config.yaml
n_layer: 12
d_model: 256
experts_per_token: 2
d_expert: 160
activation: "geglu"
router_score: "softmax"
normalize_top_k: true
router_noise: 0.05
init_std_router: 0.0153
norm_eps: 1e-05
tie_embeddings: "early"
optimizer: "soap_variant"
seq_len: 512
train_tokens: 313600000
steps: 4786
Below are experts of layer 2 (counted from 0) of a mixture-of-experts language model. Rows are named router (the router's row for the expert) and show model dimensions 64-127. Each number is 128 + 32 x the weight over its row's rms, rounded and kept within 0 to 255. Numbers have three digits each.
Before each expert's rows: a language model's description of what the expert responds to. This comes from a sample of Wikipedia text that the model never trained on.

# expert 29
It responds to: Table pipes, spaces. Pipe separators between table cells, bare spaces before list items, and raw bytes starting Chinese or Japanese characters.
router:103068169085157097162147146089086096150111079150114165111156120066154161115175172101104127116168138122121123138107097137095118197133107195161165079115136122067120129101153108152148115105132130

# expert 1
It responds to: Mixed function words, name starts. Possessives and auxiliaries (their, its, had, been), directions, months, and first pieces of names after a comma or colon, such as de, Sim, Ken.
router:108208099134146147117113139156083140127095149068142106138128148085136072158115112153084121062181146136127117132159108148158112071124125137095098119055149122095076093137113129123134141122186121

# expert 26
It responds to: Function words in prose. Conjunctions, prepositions and pronouns in running prose, such as as, at, that, it, his, her, but, when.
router:100144155114195120127061169124108150133173118165177158149126155126115099117141103084155189134110112110094152127098086132133188169106109157087117137149117158146140059175110043124168135125173095

# expert 3
It responds to: Sports team vocabulary. Sports words like team, League, Cup, won, club, Games and cells in league tables, plus sentence-initial It and He.
router:109169143111125138138167124097101187141112138169186106116115065082146093106149126080193098154171057104103113170117091143150147116099148199106128102119088119075187158065147129075118096114118153

# expert 21
It responds to: Foreign word fragments. Lowercase word pieces inside foreign or rare names and non-Latin script bytes, such as Chinese, Japanese, Greek, Polish and Slavic words.
router:129193123082109100148087180122130144095119137158040110179111128208119157089133163121108153150096154156177082112093098106121097131109117129124163127129101128132162129122113123165118123082142123

# expert 24
It responds to: Articles and quantifiers. Space tokens before names or numbers, and the articles or quantifiers a, an, some, most, many, various before a noun.
router:124109134139085105178141171148129104060172089114158086203095146039148243117111135117079107108137111039147159146118201118118090113144101154172147094157111153164145123150147130127154125142077145

# expert 7
It responds to: Auxiliaries and sentence subjects. Verbs like is, are, can, and also, plus pronouns or initial capitals starting a clause (He, I, G-), often after a comma or and.
router:090144078105076111163108129057207129140131136123102091143100175150148156087106115119137108158147120178114138195100116092154141175126155119162105147108186128125186139169111141123198178088115129

# expert 27
It responds to: Sentence-ending punctuation. Periods, semicolons, colons, and closing punctuation like "." and ). ending sentences or list items, plus decimal points in percentages.
router:087085136120157115139141093065125080146134062162145170153111144020096170134148106081106094155136123143090148129097119118119151103072088157064155109175154143152137107104181161146138094119096144

# expert 17
It responds to: Leading 1 and periods. The digit 1 starting years and numbers (1966, 1939), and periods after initials or abbreviations like P., Prof., L.
router:044164143102102164151129123116143149199106166140155133095121172133153107125093096149111149148129082125153179084114109144116183098097148152147125112140128093154120129106149126139189174117137135